Experts of a small language model: a variant of Adam for the experts.
Below are experts of layer 5 (counted from 0) of a mixture-of-experts language model. Rows are named router (the router's row for the expert), up (a neuron's input weights, with its number), down (a neuron's output weights, with its number) and show model dimensions 0-191. Each number is 128 + 32 x the weight over its row's rms, rounded and kept within 0 to 255. Numbers have three digits each.
Before each expert's rows: a language model's description of what the expert responds to; "comes before" lists some tokens at least twice as common just after its tokens as in all text. This comes from a sample of Wikipedia text that the model never trained on. Tokens count by the router's weight.

# expert 18
It responds to: Role and institution nouns. Head nouns after a/his/the in biographical prose naming roles, degrees, works or institutions, such as degree, instructor, station, director.
comes before: " of", ",", ".", " in", " and", " for"
router:119154113114086083157132153152126147135139127101141140206064160217148145144163167120174132162118123137083137175128116143138146126115176095160092174156172126141153154106173084083137167090140105151090124138155084084113110129077114147068034089114109151085143156127114117095137118136145099168160099125139132094153105136112134133165163185125096146169080157136117127187051177141101085090107060185201077172079167148096095144116126127137134183125116127136146201061142093122165158131090126167144104088111114148191171140120107167134152093110143157163128088144131131151126165101090164125
up3:109150140125128120119112181130182107062131173145158142179144078166109083146132098109114134158179133149172179159139111136109083121143134177138107115140149155178163132102048143075131126177087195170136133088152104138144111110191132135122146181155113128111112158096148136132122131151160180136227117154149169155168161070143144147175056129161175185156150135093119122112137120087111080071121119140141166116117153158160113162162098047139111173122144184149149162139098060168145077130140110088104134128108074080110084165114160150109119086088061106065123167127160116137159115163131136124
down3:109133115165125058122129150123131147153133073189138153140085087133136117182148169205125155099158132101128064139104082145111153121148157105177136156178127129142060082193187163104136112160098166104115114104193117124078147134106092154116182094111119163070081168157108104133134062084145135208118175086117095183129175142103132089119112103134079128120128151143129114079067150152157067082134105114135086150076162098158135177102095079167154149135114151087142187100132087101117162172134125172150145105103153170119126155108133151105117190100150184151115118074077120140111096140106153137
up4:122102118166167132094109149073122154131114113126148140089075147142082081111079142130144184126103115079107154111138115120142168114146172152124113143125091094091111098176162108064143102157144095138125122115163099187090051161119095087100110078117122098116135090177100133120142153089116104168146119091150070140130120199091121190093155152117147091149132085135106093122137097182072159181071184150124109117055134117152173149114129175155129153166092122098069133176146119159180143131171131180113115148103125172121173099170138138058187169139102095204157136143178166156074134118171085098
down4:103081133133126108127150163129132096151128112136123096160166147106120092147136149080128097123137140149147143113128196083172081127081151139105145119097079104125108085077129144132096187152146100101081151175118145174125123102147106136176087162173088152128174070123158104076158044137105147103142141064200101110093182145101082169094086105164178150038150111175024111150142141147114042149168138125131144138101090129150117118110152165116099134147098122146130153133109137124103149120142085108125180223103081113140086095120081127135129114133100145104209144130126074078155153135160134111

# expert 41
It responds to: Place-name pieces. Word pieces completing geographic names plus words like River, Mountains, Islands, Creek, e.g. Taurus Mountains, Tularosa Basin, Singapore.
comes before: ",", " (", " and", " River", " County", "ian"
router:142147099204123126131121092135113143146121188121099120138085094181134125138131148179106154108149141128108076154083128182149111133127118167119140204147128081206155161097149071085099166121129159112112134145143081132122129135155094149170104141139047136131067147109056109174103127082135152096163166101035151126145175121121146118148159174129145153123156181097149121158110179147136142126147086143155071125113165087161142186054124153097126125094149173202127108081075141155184128090082175114114089095088177122138123110116160161123192184122181136114115112113117132123147166162149111177
up2:106117118167179135149099135141107080131147104131166145136118111136118187101104142101148176099153155201084128111093167148141139117117125135105121111135178152115206198146134131139114159121153115102102167175118132159147104152122129099152068106156155142228119123161166100075164108065131120122080154116110147142140091106102091092108102161129138111141182096107115120215138126158147174143178157182128093133094115097095109078072151133106149053088185117116104182137107114231110158148124133147117132132100218150100180122123114166088155141210128156106142116124144155116094114116167167179
down2:159110159099160098163134103184110071157107106140142099121097121156127184136110119065197133129047101124077152102129112151192115095169113097123102087148196139156166110143148083167071127097112161146117133143153149181141156147172147111119139069145144120161095101122121105087160107091185187109086128186150154169142117112146152100089081112129150120166222150128119126157098180167117100130087176129143149145100153100124141114137079136120108169128156124104097133157118145181183104111116210144146130103039142120112118108115059089062148140102107113112090093105134127155079177129180121155
up3:098127134131154149061136152086121091134106142152177083110136147142162130127095147190104154096181120144140161117109098131121085119116149117160209158074108175143153075119139124092047113120105121154075117131204192144127160056100140118085142114101056136168116114135112121125158111178132140070174074144163093152087140081084106102127186145146150114184105109146145088150145088153137079159162155104063096089152132146172216089152142085132122088135152091112119130113130094115110177142114092162074088107120113099078121088152115089066095163136118054144103121119116153116110111172138129121
down3:099091177135088153127154139095062124135158089102084153121114171154102143144139099143101097173194079142150128175089130092151117100183144122126154137097139110187167124085178131092082094088177102141088192125120211157139089107146168153057142124098116082103119115152106124180160084198111129186065125143113086131156099080139108111157122139110101169124127107153101150135208173142119135169139154099164165158079120157119118070197125173151085150137160130129112154128173097087136153189139159169102146126184147156153125147126131086158087155118118145065142071072100145099125104125125129118

# expert 20
It responds to: Head nouns after determiners. Singular or general nouns right after the, this or a, and the pronoun it: the player, the thing, the house, city.
comes before: " of", ".", " was", " is", ",", "'s"
router:148171123133071053150132159155160118127108125139186143170081110150097138093172164129160105103141089088081167167160128139176111144110126117183135166161178128168139151102149093096155126136145143112148202144135107102156100139095126143117070146085057067116141084164116012103140146109099123106154140151107146092104044152085117172173124155127153146101126195097108122150079153130125103125100099147174070152164127136069145148100108116147152166129145128151151192071125106131136171131114104104133105094086145171143155188132091177123128090107194115142116074144098125094181134101083124167
up3:037160086082128130123170129180137161129108178155158120116113080060116160100111124117100129173106175112097177169088136170144111126090124135123154106104140109159126134084165078063086049136140089161124105124159142126116192141131117157195149105114140099116064142171172132101114146161184059131083114061143145090075098120155154075064125123076154087152092117108131131122123127097140149080170174101127114122115133150091119121136136178134145072091160144141129110109081144128085145146153083104092132140159153129104062141169135102087157077196129211159134095155100155132121108122113088126
down3:131204130195080101175099121107110178187141125130185143151112082113119137176112182097119119113122136071090081179068127084109107121121161141139170131111149130098155126139174119058076104158139147192100118075142105079163183147110130115118117116116127093144131128160148161098134117109069109155134200068165108089078083109127159115170141109112136104156147092081139162097203116113114115137116073109136140135123096139096116070062065177119156160181141113138156173089134136169144083141140104105082143081112117083179143147171060128137115086123092136108114113172128085142131112110171090095
up4:152097115105123149136074150059099135184103174089103134128130157119103110190169125126078077119075104189144103103189150091116118167142146107118158080121177169135163128149165108112182075166138157116135099103110129152164144090116123127087150162113171125143177141130102130165117136101162175158074122141164092142131151057086164129121102053158154092172162134119085112150121115110118078124050157124052145190112169133114132164122118095150136153143138075082085095101161124142107130179092132107169144110157172025102156156112143189131064127147098110153132142165109112096155088155154150103
down4:191104063145131056147142093123109088125185119158157104141083142115118150186166089105095119104091164092158080089106133143213043129144125133168116138154129091128125136096175138123103121147091142142164133157136123120128165063163129180140092111094092108148152098118119172168126123093126171156133119166174065147128133083017150148064122096139149122100106154175071142145096148189126199098123137090165141097108172124109144118039162097152105144101112139122099113161092168135159121109127141096125149149103139117160186168182059158124159115122147162089144098126126179140129154102122125122

# expert 33
It responds to: Destination and source prepositions. Prepositions like at, to, for, of and from after verbs and nouns in narratives, such as visit Aaron at and moved to.
comes before: " the", " a", " his", " least", " their", " this"
router:183047130112097117113153109107115139141153149157200136127217154144183082096112128125124137148106125130093130089106077110132114150097118151156128085095104144114064120107079115166152122198114150168055154108128132123107150128158119136121108207149074175154174088130136098106184109117121122165112143121099136105075121152084144102145122150108099134141174179150146114073111057134122120128135133142070101138168103119183131109103124118165117136122051141136114161172101138145069077135122129164141030118123131129151113146110104145112118112135098180115070156094136124135063125132248132184
up2:121132121138124165174131061107151143120141108134117122122112063137166164111115131097138153137146136146166093101166116138107121095110136148126163115126222085135187135086108069173140167123117112123151101161169094152136151215098077072103159159112098133080157129143116123139162101094081126154143136064115129175183108090142105120095133123124122012145155123117132083149156107150096127187088099046112119124173061148130126119113106130206168113225115084108126183136147085099122145081152158128175124164134129156125152134100191137139151167160108119068120154118142142143124168116067163145
down2:123161106117144126078135110100078112157126074138167140110109123103131101160123139143140081163131105092116081114138122158095086141115131127097091137100167149122060132098154176151161135124120169137162147153168091106128148111102153133108117114119154071075126132133080147092088105167136126157074098108100110151130151058072075133106113131162094100111064127163137142111089106184173159143175126105084131146200129105061153091108141127172187155107079128169060201156178168098095104116125097137056132097143083100152148192058131125183157149073169115106096105072151127162136104064157156170
up3:146169128155171125130056126092176128125135180142115152129083082126119173144111158105126104120165134157194121128125192076106115117158097113086148123105174136150174126112102234116133160074131105128155081121113149106162149109091088104071160152090145159169095107123121086118143164114097174033090095143132156165139107163112057125147074140155189092113138071153138118129053118123147112176130116083163143113108105182125110141175140092093117120107155101162117203151172166145137118096151175106109120109111150202148109170136114049079133170094100091129129103091138131106126157156104133105
down3:191127121123158125158167102104151075085102120111059163168125114119082099170195111125169158136102106132160159134103107090101134142137114091156154079091135134162185144074122124073133127092150118214147088205136133096146129094158153107130065149117105150178146128086144105149134106108219141087118055164138067102168099108137085141179119145099167121146122105131160074157082057096169139143171085164160142127123122150177130137141131119137123131147103075138135160178118190140187178124121162139067098109137119130180130094098130158123155136104111137079191140146118080109104148126087120180

# expert 34
It responds to: Function words in prose. Prepositions, modals and connectives in running sentences, especially to before infinitives and one of, as in found to have, would, may, which.
comes before: " the", " be", " have", " not", " are", " a"
router:136125126148170131145116148160127121123140119155200109091143134134100166122135155158149130094133125182114135087157109072159112146138070116199105079116234155072087123111095141104145176170185183136081124160146123170062126122132152163121102116116080106126115101198146082091112087071122114197077156133119115131144112132042124090109155107091111138121164194174152095113073088112156129161151135079108114117152112103131120157100123116110100156186103130094127131134122158124037091139149091093166054103097100119058067153113083133121123110126139159110095103104090136151136131104125179149
up2:175155110124128121117180129082098084134124096160128087097150078122162174167125133121135143158058167111145128108071184172141169052118161158124124137095058114132132065117159078119084074119137149130156102135097127101129139108102087144135194085167170154129111109094157138118093135107116139163097096089166167090130113145146137145105160099196091130143166055104138130122112169160072110152124117070120135125126161124067117075135141159145115182095132160170136190116080146118137077167095120123143096118143168109104138127141178121122166180189146141111084173172156180121117147217120134049
down2:177165098138156090102074189108110102114091085146106166064107136094202178122125123060139133162097115123137164142156093141144127158104112083119124100086138198164154211147086123164194144140117172139137109162155205152158191101128082093166166137092088118078166108111118162098126101104159159190074119161211156126126112175084065174168145131163150117100120164080147161090119130191120115149089139166095140148115113170141115135129147140127098140162141086133084112103138131164073131126122129145073177104132118123127093098063104106095168100122071113110122101151140151152123149135121142136
up3:142125175120128125154169125152162069145161162169120087130146076137153131109113162086117185228146127131117203101059103134089155108147160129138048144139067142113108144096161157062147130122133083115141100126183144085109128097095135135105152124183170138129104123126139167096104121081067159123103137116109097107145160075147186118113140101137072131150159112146106083164150166115107135117059123141117147151186163171129194165129103159178155101133115108205099152106054196134161121173143170188137096080155115123093138090123164128148125159109086105167154164166117131126167145103163127098
down3:126115158092156144103127156136153113191089092109120145177111188158090120144146134169120124146073157127191145126123148108135148159144161080106117096146143177116043139124130179147156164112142128151078117119158109162140186068116172117168091105120160093110114126109125095129138047145104140164096117153152194122105117115097069107142175143153087127146129130116145146205125073108118125091204090181133083120129151127107178138055157053079094120132093123181204134176070110136105112113126168102103148181132120149130114125129165156127093168124146111193128133199138129098060166099138095141

# expert 19
It responds to: Line breaks in lists. Newline tokens ending infobox lines, list items, tables and paragraphs, e.g. after a death place or member name; also rare field words like Parent, Genus.
comes before: "-", "\n", "=", "|", " -", "Personal"
router:113101121115160155116072117172172132084155140097092138103015093136129149107158138127164095080151174190123132050160122117167157054133093112120152137166114148183107162095075085117151145058181162118126142129107129106142109088108071139164075082144142126157077083099121136135138112139153129101170157117101153103147108091109167131143128126119142082156124135129141130114130141129135114144149109172133138108081161132150149102104123122129108140092092105089069118073103081169144119119112100128142224112127071048091109168084134168147143171133174131163122223104099171155189141177135143151
up8:113144215135170065126183144132121116154076130143167130198168146178143107128123083129120129120134094157112144164158074108103116129111124105138168101129158134106132105162108096126146096154069082099147130142125151117058098127124122108114092161090099105135200123187078064091114106140094176193101158176104112138127119166103121118110107106138152159196142128060185138100130096156163115074128109124140106145141110109108180127146182126114089108143116081167190140123145121115157152134163102088166126070107118129060129106118162164122145109142117099183069056088131059043081124153096152137
down8:162137061181098064130120155131135133112093123126148101121156141157140133094101116098093074094180133169132146145181165162131180157134153127152123104150135111157127137143133169106155117155134168235187096159153109076204153126125093116074118142099193161177143140124117109126125086119147116152082179126193129152131164137096079123092129078121183147104166122079142158051176141111085126088111109098092091097159103175133198175121136123179121192126122095112119141151151098148105169111172139155139129101117120183105123097120130181167118096153138086162074085144171123188081121110076140136
up9:106180072153127156105183143125074140177137076137122121082161113093159147112162107138141144123085101132171162109116098147140189146190100154057175166129124076135083097147145077183124156173113122175163038129161163133097115097137116100140177118171134075131136070115126093131117118096201124121070149139091117126144176118135119134123056113146099097103146170047135184113066142171129082152124129141139101154133116130145115111100134165127148131123124139117144153079151146142148111124049165109113161081189108110168113089176138113151163158080171104137119178196104152105078170149095109137
down9:157146106108126129072127143132151188094101148188077064132161106130151183146070162065136104139154128128094121083133103090103146173094113100120060179135152106097146124141070121173105133152119127126121126086141169130114129107146142157139123159075124104143149114102199126101144125048104170083101071124075045113087157136151129111118096086150134161148125177090180098140120132145182152101102101131114159107087089106135110161171120109111138123059075168095139169168104152106109124148110039137196112100082124140066204131165150172132170111096152092109133102159099106149122088131081134118

# expert 6
It responds to: Table row line breaks. Line breaks ending table header or data rows and before section headings, plus heading words such as History, Reception, Biography, and "As".
comes before: "|", "==", "===", "The", " a", " well"
router:133065156117208142144131117128089125152157099126099179090112146132099115127113059172161077111115170107129128156152068087184110061111134112137124109135127149103120131148073109147151103079099051093141143144111162106100108131171176173100129040139196125144131093119089099151167087106114153112129120144130109153144128117110057153123138121085108115074106134173141091091096093121114116106136158180122104207131107104084135124136184146124117132070093182108188097145141151126090152096112126078160199187177083143119109150126136160124174120151081145092146157132088110188135090156100192162
up2:089139128115124150194127069138191142143062177202118075148214116087139080137182133093100176098079137123076212039089110186106130102079093145133131131122128081106151139075180073096094161111070140117159149098085131117101074148144138144069126152123154107138106148135120127157086150127121118151172132121184064131110091131070131181100090122123105090125137121094116104087146096134141133161083122054144084137142127165119103149168140117115101090141116066102129098101138128080157170102120125124113155132124158167073119143136131108109127120133095121112155122174183169093107129083127118100
down2:127202143147124073158101191135090066128087141145086115120153145125133137135159130202119185144086163166129152202142116141135095047085062089153152163152094086075071111120121101122116117127182109162141154118136086126143133103064107140182130139136100117082153128113118147093100112147119074144095121117149113063192143092149103123144129148131150148153152166125137067151145125177105128102139117163139093161147071113146164109120079145076182128130078147133136076115137155115120077157129079128136112105129152156134134186153153140095191136124144063156119057116151083121151105190098160043
up3:052148174166087180133106107103118059150116127127128135066136118121127144182096134131067132206090116138084145094148133106127122142166100138071088116123135121125118161152170233117096100145108169148105133162083165138139140094104175116127131139135086111078067050112078125122132098134135130152120137076074083093166172145145117161091151108165108098116090068120128126144112127090201174157027088136133093149122088154156148129097119093152143098108138122142107144129170142095114098151110143134161121111136146161089128168153084195106122096148154103092146126213128081147124192121171124136
down3:124167180174122127082119108097114087166126119107117113117137095120053130110164187135144116170106108114196087076112122189104198083152128133126148129133200112132149126166180114095077146101187206067125178107131121084115075101086086155198135142125142144143152108086169118152058172130143124143127168157189126081120096122059123118144179091161117114091170126132082111128166134120133122137123123109122169101146137132130115133125143133164186178139139131104064139104135132143120104170095110167093136118090140133157173067101121107146076170189124176074125146131180188138180123162135147165

# expert 29
It responds to: Clause connectors and said. Commas, conjunctions and subordinators (when, until, because, although, However) linking clauses, plus reporting verbs like said and announced.
comes before: " the", " he", " it", " that", " she", " they"
router:146084127154172107117190141185135121114148136170223130140196138146079158080200132090131117140079140097102106129142119089142112167108132087129150006175200178087132153117119140083141087134134155161140124130094137140106124131144164136126064180150097143171145114157146104146122123136086106117155139144148125118133168111154081126154162131152105121111085165156087120123087098145143129127143125137114191123107142129119125126153134058153120187159121149116111206117130085156126086134163110122118085100147088060028130065135118113099108106112097128105144116115074130111029144093140092142
up1:158111173131136104144136111186158177100141155113120154171116077133056155206087144129141133142117131122155094143130161133118182166134116112115121191140149120172076148153177086092105138188167044127128177126117096137122094128139170103110114097103167106165072136111135161129111118215139094110176139143088074155147103109069165089128199107116122124083124071136123140191102120099154140134098101064119109146219111118111150145111120122124162054110150192102147095149132168117185158120120126081136114093097115159097134144104133187146118169130137107116115172175124108098182156168073174130
down1:170125147170205099120091125099097139100089148125136210182098134113130092130097116165161116108123081095175123117069163165111141177119159158076143193063118132167136090064136101104171141131136119150117177158155143134124132129135126125152067100116132112168072179156118138078154134131132096152154097108170106100156170145086115157072131129138081140130108116080056152119065102140113138128088125091170093109122144096171112075084106152128092132149095173148080171144082118155163117106074138083096110119124062144106076120125081091089128133062158121126082092104135164122215141155124097170
up2:158151114097164138137127131239125166063135111103088133118138140064132118135056139127122106099128102086147102152113098178166092116140117118169110097134146155084107134135105143099134103070118148139091081163126152169090094159130160143104122112122140105060090165168095190102063138134101163195068139147127120099150137149159097151129205124123130153163099156139043132142208125096137097097071091112183139112132141143132102140100100114102135114149118102130153110137119167115142219113051151139148189079156120126145143123133165117168143093146211124077104118135128090135168107123145060154
down2:145186150078142104115155172107120056120129166104127112114190146103089183099186170146111060098135113151094122081120167128128096216153068094122138127142161151160134143109154161142086097120180166200128140124159088147151119162126137131142117117112087132149137120127134149078156102168138138161062138112153114081112120161056157157190092095145152139166174135135134140132148129144149105143100112078071154096114154093075160170057122116044106106182130125121182123121092141112111125092204145167070152107151135117136116150147050160134101120169156155127131133128121040134161169143123108121

# expert 31
It responds to: Infobox field starts. First token of infobox or list entries after a hyphen or pipe, such as years, Born, Died, Genus, Height, and first numbers in table cells.
comes before: ":", " |", "–", ";", ")", "):"
router:121147107134138233148076146100175155104115135161049132125109105139135129148144139156148121175114124160117161073177114131136169142062081117126122145195147123085114156125121125093100098100130127074105191091114168134067108093157175079149125131110154160172116107144141162127157097119112077196083155088102117114135109136107107129180124081117104134133172121150113146167094131070153123137121139193119148111060077181168123115139102122091105174160143107097143106140070166091181126156195095088153065125138108137102135197060109113106082177105137121096078131095147133143111134169076168159
up1:092081128081180173111131112111135129056065105052120127173113130118171164101118141149132139155148101106060112132100111164117160136163127054105075125166116150102135120143110130153113150140093112089155141095131090103095084134128133111151104125179071085078101067091164104137128107204152094073148151141157105128076135136087131125079126137031148134114127069163139125092108099190182131118074159124083111141131094122100090113113116145140138130163141108134115169124165120204136144122158121121136132134098204133192098126132107065173148145121044190150131159113159118123099083159129078102
down1:126182187128130131108175181163083090165132143212102131132073164169124081118125160132071172104161131172128102099085090100129078121127125150113116133172159134097092142124058132054140199146117073125114169130138110096142133105126179150157071148164111091175171125163126047119197175136119126099137045160113160140093186095144130171153073123137140131113173146134095120109075084176079120165098121130140114122085127120056133126147141131117133099070104120122156123178131110134114124108146105125176126091158163164142144159184112158133100075159136183182124120119160138133128088138142115175
up2:087132103121168102131090194138112121190164165145139135118167096109138128081111111149122189129130147146177094104127092151128119089123175113109150157105143085134101116094101108115127141161059151091171177166114152182206181157140131164151187115172102133164139119134123148152150113158124196167104106073155159159143100118174089123088062038127155159220121116128176093095156136119104106135160157146159108124138123157118144119168139152105103151137159114149114164138155124107157173129143155132062139103147124095093133150133103173105191163197049136077130188095153159207106103141104132148
down2:146156143126168114146101119078140100051175122102105142136097161113052122149190117126185136073127141084134129129130111096099208081101082176129152113152127174103173120149139140107127108108178093106072072128130165120122113084076113155116180104096129144121081147127124089142106125092087064109145104091127100165132104118068177125115145192114115138204123152124083169110159153056143080112112167102129122173153139154079072116089197120076194110164135129131151118112144145128156147104109109123121115205100137136122131141087108155200184137128114050160165121136115140108175097090134119147

# expert 45
It responds to: Infobox field values. Infobox and succession-box items such as Preceded, Succeeded and Binomial, plus semicolons and values ending list fields, like Thriller; and actor.
comes before: "\n", ";", ":", " by", " (", " classification"
router:104111164146146195115100103114169122131130123140087120116121160143122112161128157104173129181132110167138212094116095143143104197139152115115157139173121136128125159095170126106168150129151124162125129130089144174137125084175155156126127115103088140126157120197176171126126151125136113162113175108055115084097164145119073100081115114127122140126134105089090141157033203145102171173104136196104067109137160157101107113134145103113135136082139131136135122143113131160101172166134101127109148106136128109167135225089086156078101199156184108171136146131093150121004129057136140148
up1:075149111085132141121129098101130063149123091081132138097186185030115150093125117087089141134187060140084155185120162128126123105140121112186133135139098157085120102105174117100111089146164150105148102137157109075117139138103155124137103124162170106106083115122160143073124133111071097086121055121122112163146096106111134167107122115182183137162109057125040125165133083137139171124091165073134190171098176119150170135108135137135118120123148182103071159113159141125109163134155176122090100214101150174129106100134105196122111153166164150145139145182100085153121111118108094123
down1:091127106172121135123156056169105110102146119120075078010122153102075186108124162145149135150081156091111110134116126143173130143128129179173143173178126156153100130144089046119134164089123128134109139154145084123115149102156058136123113107141131100176146093169129105162124140111096087154177127086113116188135156172100139174132065080121104127131075127139081076147140130127171158139105177151125113209194148102097130144175138168065126101114148103172137122199156105093114153153063130153129067112084111098151159158165082161157081155140109145106144109144141104127113128135101143180
up2:121137159096122205081119153091111133111147127124173159165123074139103076169114132106128115082142131089122129157125100099069146115143132098166063101123169166126101146117106164174144013117195096085126077137145095121142114157167137175131182091112130149115150120142141122100082097116116133126121134180120129129154157154079161100126096170120149075072139139154141143168124142168108072086162144182187173121157077136100122184124147125059195065148154064157084106149132169073180098146124104083095124112107177171123086143123137158099097151111063117122144109097153146062115139125138139140
down2:098136175097119141142140119195131170136080175106175107100073150146135101089151080140221151183150112130196141171113148132151099105131162189161113105118155150129134085144117124089145152162102098178167119127117109161124125119155084092087159112182074089096198123158122139109114168136148074138154079140158133151131117071138162105194099168116160191072119095000154155180092098113120107135136132103163093118104167120137131050132110129102135127097161119116092121090151122155084109113136090087183155096139110164133114147182145134151144147129154167082109149080112084114110118102117123116

# expert 54
It responds to: Titles and headings. Word pieces inside quoted song or album titles and page or section headings, such as Timeless, Love, Biography, Reception, "Spooky".
comes before: "\"", " =", "==", " ==", "===", " ("
router:138140187127158128138070177120145091132147112175139139177107127201085058187102101153123117137145108135099100144123145140128115174097105071171151189097139086120134148117110097115144137134178102119114145162129114115106122149157110165155043140094140103130134160163104078123181094097082109155120136117070093149091163140165091146101135079150127087116115155194154158146046155156118154038125101182133095101105175125121120160095162168112078124050148139166150115111121170198145144072178162130092091097115122169178153152118105131113173188102156123162075129082129099144117140142110164128
up1:134126172168138149177143129128116082076137158144135110126127168094113061110190126104064201097119119130087137133130158139116111200131142087122121083056089127107152104127155058085092125128071108093152155142115141115092076184069082114159119099177174084109117166115095183090103089089146106144107082126189137135168130110093166103108079130174127090157162155174094149184140152087116106154050125112127114108125162139182127130070148059128119130129140193120103131110185099090159107167145114098133137100124072162132083083160076135153151144143144176161143155144153135126100162100104102142
down1:080086175158154142088153098138195099080110128171115137144160097142149098095093120134094055132139126120128074141135099098119119059091182082178196189110115175096140157120117066124103110111131066060118124125161092140107123133133108131143130137132128147113145149079153106196146124176101145102096104099153108122096174156164122118110130100194110204138115190102164125105115160100136173139131105085104113126155125160116117076147097085139119139143130154170101044093158185164137054109141111118114096133152134119130077158081163079097145094077101154087099128082187167165130132078157101114
up2:142073180100114173149118120166124119113152219141174122136130137129124089122127148081142113116061174111161144134129179109121095128157064179072089181107045139115144068148153206131085100120128124085105145127140084102087142092117137156122118119133105169094109098097148091113109133106141089163134110144156140128153176146101160132111079091165129112123145137116196121110137168147143165106121093115161167161088114099055153150106154095124093180113210135089101125154171148066117107155114133135186132107123124148028101152138139158118191150163133146164071090138169154112162168128157066103
down2:129104086106155137140093133141126088127131080150130118168190161094097067092131108129139088194115077209159142080198086122128117133071151079093090155059109101102146133128153106064186133202117093163152105133130106168160120134170113105140069109103117158120116177116119051106145167140161187162110134108152105137119141120127098185125155114112134119154101133120134179162091086105095122024131074112103136123122144105064182150096144176101152106133130105117147060145106153157145149065153143114151138099184124130143113109115151167071113082154121142096081123131133114109078079105144095140

# expert 44
It responds to: Plural nouns. Plural noun heads and plural suffixes -s, -es, -ers, naming groups of people or things: students, soldiers, politicians, versions, songs.
comes before: ".", ",", " and", " in", " were", " of"
router:149130123160101080140161162177179124134114163093191143175052155201138124111171143123160140150120158076104104162159155165146095095137143113168131182127164165159130161085119100070134171120165141129069150158174102131099146130140155159064035163102090147131140111164178091108130099128118125105156131110137141126143084117072127089156160139167102121147116165167107139138072157128086136084139108119119061175152101111070077151142155103102128131099114139116127195085158096122149127126099104164140089086093076151116148159113046152117120100147170089171084107149056120120116109079115193098
up3:123078121097121117155075134203123134138115127111095141114113111148132144131140141188106076099178121116157098168126079151121125135106159178141125099108082040152064085100108208139141082105139162108154105110104112176119122093082133186131163160177080088119089089103090103119111187128094081105134141111091094073121143107082181168157161101141092116164128088107142162155090159148138109075144152120088106076084083143096082145141166150150123171127177123094160125136162130151136199129142153109194131148160124113088183123109117175144102154117162151145083176174206157104119176129179110120
down3:069114123088070175159076109134096099146089185148140086120106136108219131137156158167112132150156068147132047099126149153155107143094117125103115169178115126114120094178116126138148151146166147148115182165118113151119093060189088128083190161137226130139129106105098099125119149117119130111137116161118151150087109102131100151208054109156152115091132125057121170148082179157069109164162196130163137092133099118132173168094116140109149115111138102110115151129120128123136155182140176136130168120197113117136162177106170152155086135117104113107117160095138139139167131124175099058
up4:147077132147138108119095176129135156100117127148085141128133111105131124094170159120103129128083162134149182034113095121133118082073148110121096034121129087097189093051127163098150070144129061143129098072116134118139131189130092104135178131140093156133108188153139138180144135147094154106118111109178147113113099176122168141099148064111164124164102167177115086094110094082101092165108138113159200122105125146083144096149180106156110102182105125056137127085157136086142122106149140108159106123125145152152147101153105048125143128159119170188092157191113143181076170127162121143
down4:146170191161129126126116116096152133140161099178112146112135094140184128046145150173158097132153106061188128117103115140142169115128112121188125141139131136156113129108144123043175101182118159189081159132114143130099128104192076083104047123120104135094138146177126143158159099159180108152158158108147073125104173152105088103123087073169113081125105107149122080134142156090106194171083128117164189132165156165135097124117158116130130130096084197074143134088103130127134073126176089147148099159053139139128110155087098087127122109092131188156131105134139194146069116111149124149

# expert 1
It responds to: Numbers in dates, tables. Number tokens in dates, scores, rankings and table cells, often after a pipe or colon, e.g. October 28, 6–3, 43rd.
comes before: ".", "–", "th", ",", ";", ":"
router:145116091112028130150116138142155106114126139147100114160168130166105098079101131146130178173076142113136097102122122127108155164141102132073142211176157108174077115135135088113110094058142121134124198133168110174153164130125163108155075159138122072143119168152089147053132100097074146089110117115114100093120178099099153141165174139116140168124122186107129178161114126190175131032146130133159150116067134138150190135139153112124156144117178163154149119152157153157165099112135086146138074071125112145097076128123143160099148137040162135138070128066154116099157153087127130134
up1:146105166118115098139146117127120118149210150096081136109090116085083158097122093169124159107135119186138138126179153124101113104175158130149137104071156089046154144098174202165122131105121106099124131072167147083143194132143109182162129139150168067143162135087148115175084131122092086136078101077106135124148087116137147113135144105097094127126124135135095111195170069213172142109086093163179103068125196062124148091166146089137107166157111162144074181111124112150171108120107150142166148137118093111126196122142164144124148145159113196132119162107133167172164148139175122121
down1:148101117117152126107084183168158100121110151111160160183133135174107144165142098124140140060120161157143113151131104115147155095111204119143063184162161134142139122168106090127182090134137110240206163111122125109134147181146121135200067156152094179189088134157147171081173122099176161178158157116104103087154087120122113128183094099169056107157133130125179140087115090137149125137141119146131161129063183113125164120124184086105126102108125103133078092211143137151129105101147150150113163151162092100171124158150178147107163130127115146135101111124145078145118126108075128166
up2:090118194079109120082125106157142119126100135215109171130122155095131129130110169059145160102177109101143118154084100106111160126128171099135144176150137196110153174121045102099138138176053107094176102103071158115113103088115109123144121172147173121071109065061089099067069147127115095072162052075148106179135101159122139104147131075129125109207141097151110157076118119128167142144138124124123122181131111108084142069120155113091100122066118132104142137108121106147118146161141134125141125101139167151187167141065148127094134112144121165087159134111105176090120082107100139149
down2:113175106074158103170101111145082058114063130161083107140064126175139115156182121129137066084137092130113160124088145118175121120105178138153208119139071146115173104043124195159202121148129129134124129131070156090141117153116144089130104138165113111113093107109168104155095158108106155121083104088120134151147125084132127144173128119101105162112145070116187134149135091134079132139133056159195152143148081133149141147167137115138072125102103096067058096184123135132153150127114071168178109164141116163187147096135137104145151134040116097137132119111119150133153133076088134144